python train.py --hidden_act="tanh_gelu" --init_std_router=0.00846 --norm_eps=1e-05 --attn_scale=0.177 --dataset="wikipedia_en"
Below are experts of layer 6 (counted from 0) of a mixture-of-experts language model. Rows are named router (the router's row for the expert), down (a neuron's output weights, with its number) and show model dimensions 0-95. Each number is 128 + 32 x the weight over its row's rms, rounded and kept within 0 to 255. Numbers have three digits each.
After each expert's rows: "comes before" lists some tokens at least twice as common just after its tokens as in all text. This comes from a sample of Wikipedia text that the model never trained on. Tokens count by the router's weight.

# expert 38
router:156112137128067153097108144110137111112088214106143104138104108139179097134151136128124132110160166109137128130177124174087169091121099172096102125082077084126101125114118144160154155141137136136083107146156186195163038168123087122102115115063162094118085144113107176180163151162192128141
down0:080126117084159090156110103122147098129105176095170080108132142081117089120181142111153137133137091165107134091069143181177123133134177103104069178161122109119120168111097127110144165117172083174099077162164142057123100098116144128195108149202125160059132115112150139127113131157187127153
comes before: " The", "t", "==", "g", "v", " the"

# expert 34
router:149177157121094158076115154151093114100099149100158111154093121102164077130164083133162134026169155126168160186142113154108158146111099150117143136086133071168072112107104161161138105143143106146097165140158114154118077137113122077147116107136073093181067170125136138108181189153140087136
down0:150133147163137122159097117111066139112171119158149120143130124121062091150167117097128105223181190184138150097126111113128071159148136175138120134152116120118121123115135119054105078060151120139160158068148151122147178128106114085111066125045120101091168103107154097138116078148154145142
comes before: " ", " The", " A", " He", " S", " In"

# expert 45
router:135147152176107137104177107190114059072138121136167125094106137111151107167198124131112140099129073113102179142150067108138149133089054139115109151109180077120106146123146154067173172155155048139143169103108130150117105107121114106162101113116100160185127084117152181124167127167166103118
down0:121074100191114141149211080077141157098075125151124155126139101145143123145140101161142085107108111083166143169129098095172128156189092127134128141116155083135118114105109116093156163111122000141124149135153126133172129119144113145145138125163091182131135096125117117041123111140174134127
comes before: " ", "an", "on", " —", "ge", " \""

# expert 58
router:155158144093154149100147134145106080059114110122141063053073146144113122172136071124121175104153126165157188190142057176120171155091093162120152104124114100101103170168157182105139152143176097161104155116145130153117096110145076106133069158106131110164130092082131142107182146152125120139
down0:039112161148207120142065171118139131081131119089133155182095141161201100110086139181136110084142110145160137170136138096123128178153110122138153162094118100183187109059130164141082165144124092140148144116167142179105107132110123141115133130124152144070112102119100048081132139142141121114
comes before: ",", "a", " (", "i", "'s", " M"

# expert 35
router:175137165121074167103154133172166099107163140059109100086162143154160124124141103128153115117075167160140142137117160160120094077059078095176087139112092134146109143148133145179184101156135098119084135066183116144118126116142086101136086096098093144144105168129105147195155156171198096120
down0:157123095156101065147112158115093161160164068135116133159089129180117093164115129169095113089132151123096078169113099118158138083151160120141081150096119127190101088118102182118110165136194091171151132110112114093077120184136126139105054097121159106120194171183126108170142144159144143074
comes before: "ed", "s", "ing", " of", "ment", "iv"

# expert 7
router:163116193158118196084136068126105122121097144047149098108097150102172110137192097126158141110089127139129196196140093160111130081131085125093132114104113137114119148175122107141146115150116061199133134128119167143104082136120130145118086088071118101159069137117150143113192181122150110149
down0:080150143088108152143145073165135127099142130087127089149144158144162179147172143134076118108103157203090187099111082152103121082112141109160134104127078173112065127132169078139120116205159129116130106135090135067173116205136110148150143118130176144098097143124100165097097134189097161155
comes before: "-", "|", " ", "==", "The", "==="

# expert 39
router:115113103130107140144191126188122117100102169102125150097111179128170118197184120131132151118111085099102161128110090177090164111097121137130089107060109065129127188142098167129137176139103116178125099117155163180092114125157050146143144063095128124196093135096079120132177135133153100103
down0:140144152159143136097093092115117136145094118111174177143102157121140135166133118082105152174097141080164103104115112133132081159142185134114159144096133075111173127130123180085156175079110213098077179146129111089110146116153125103152165083092115158099091109131150076112144065142167051194
comes before: "ing", "ed", "es", "s", "en", "er"

# expert 1
router:160153178154096166110102176121131109070135118114139085081089177089161122194176107149128135100134164119140202157103139187100111103082099138107121116157098106136104162156102152148142146147157063137141140095135118134085123118095052138169077131084193156109098107147126148157131129110194075084
down0:169168158128142085170126110141147144174143111147198102113203099121123106073116127129147108140107134132162140088097099110088107103071164153152090154146107157122128124109140047166089120134153129137099114107148084147096092038133154071182145082138074166128135177120106091120187148164133181116
comes before: "s", "ing", "er", "ed", "ic", "ers"

# expert 40
router:150120125115147157097157113110131118125171128072145097090068118136182105134147084073137170075148100162132177191115100186118190159110101176109152194115100143127100190186144150182122104141149138189082120146125114124108071132165100112159059120101114127160132110075101128087135111138136090103
down0:142140063091147161130110138129145159087120043161145087197127103122077106092096112122121108168171166126103129083164114133162120156122120127099163098172114178156118128197126165153078107061168131136161120136111173085103161084121092071186074160113162127109136153161140120110140127136062100121
comes before: ",", " |", "\n", " (", "ous", "res"

# expert 57
router:138165120114108157099142134135180119138153117143121105099054160112178065184184075094135190074152145108095156167119161161105124137091066109116137102157161087102057152190107146110136161144130072164127154094086175138139107162084141128140115076078096160148112172098128108114134162128133100154
down0:097110103145107168125152062132125132169107115183110132114077141137121162160086167161162108151151096105147087101093081118138148122150140098145140147092218092093094122228113113178113119122137136150104132157148139088146166099178172090066114128096144093190132157166155121115065124162081106124
comes before: "A", "C", "S", "==", "P", "N"

# expert 15
router:116157121136101159068124099158157087125170199109120082128087139123154087145161125119142151110149123146149183157111116151048180145100097145152053093104135106171138133113168138136155100073190080135108169146188169141102081136067117113126122113102090095182098101125122172137137149123170075155
down0:161137142106117128133090077098162105095088125125102196131137154096169050155104146151134101135195093084111094128100182085186122105121130142148142155105171149112059133085112159121135161108167071085128174139087140144158128135103148107097149109108115114152063113115166162216128101188110133141
comes before: " the", " a", " ", " his", " M", " an"

# expert 22
router:142135166155121191046138075146117105110128125084160096073105169120134077142170062117114189083143123137093197170111081119131138139122103164124106133100155131156071174131134136159172110098168071106090173145128175131123114145093102134125107090121108164193124128109143146118147177135195092141
down0:102136120091155112110128171120111059153171142152186122142109102161158148140146155153121124094121119142166145165108178086151081097155111084120136123175152123146159088131137112181103213129100078151148133156085064152175158119111151044210155135136069094153094128110089116120161107094122091124
comes before: " ", " M", " S", " and", " N", " B"

# expert 18
router:165124175119105159104162086152215097060133147154082103124107166122163082182134124121150150096076104145157108114150115152078156122129109199107106114149090093180092135119156151120142146162124136138116173056153160152078084084168113114126077097121154102182127142102112156191154157117142145087
down0:156108090117199115133073122130114169112162100148117188144128092091096090129108106123087130101161125151171197127125164178150103193122125117179092153128080123176186160115102136088127080136150167119079165209118111148133145138097093061156114104124083088123161075135096130095145098141137089131
comes before: " to", " by", " in", " the", " as", " a"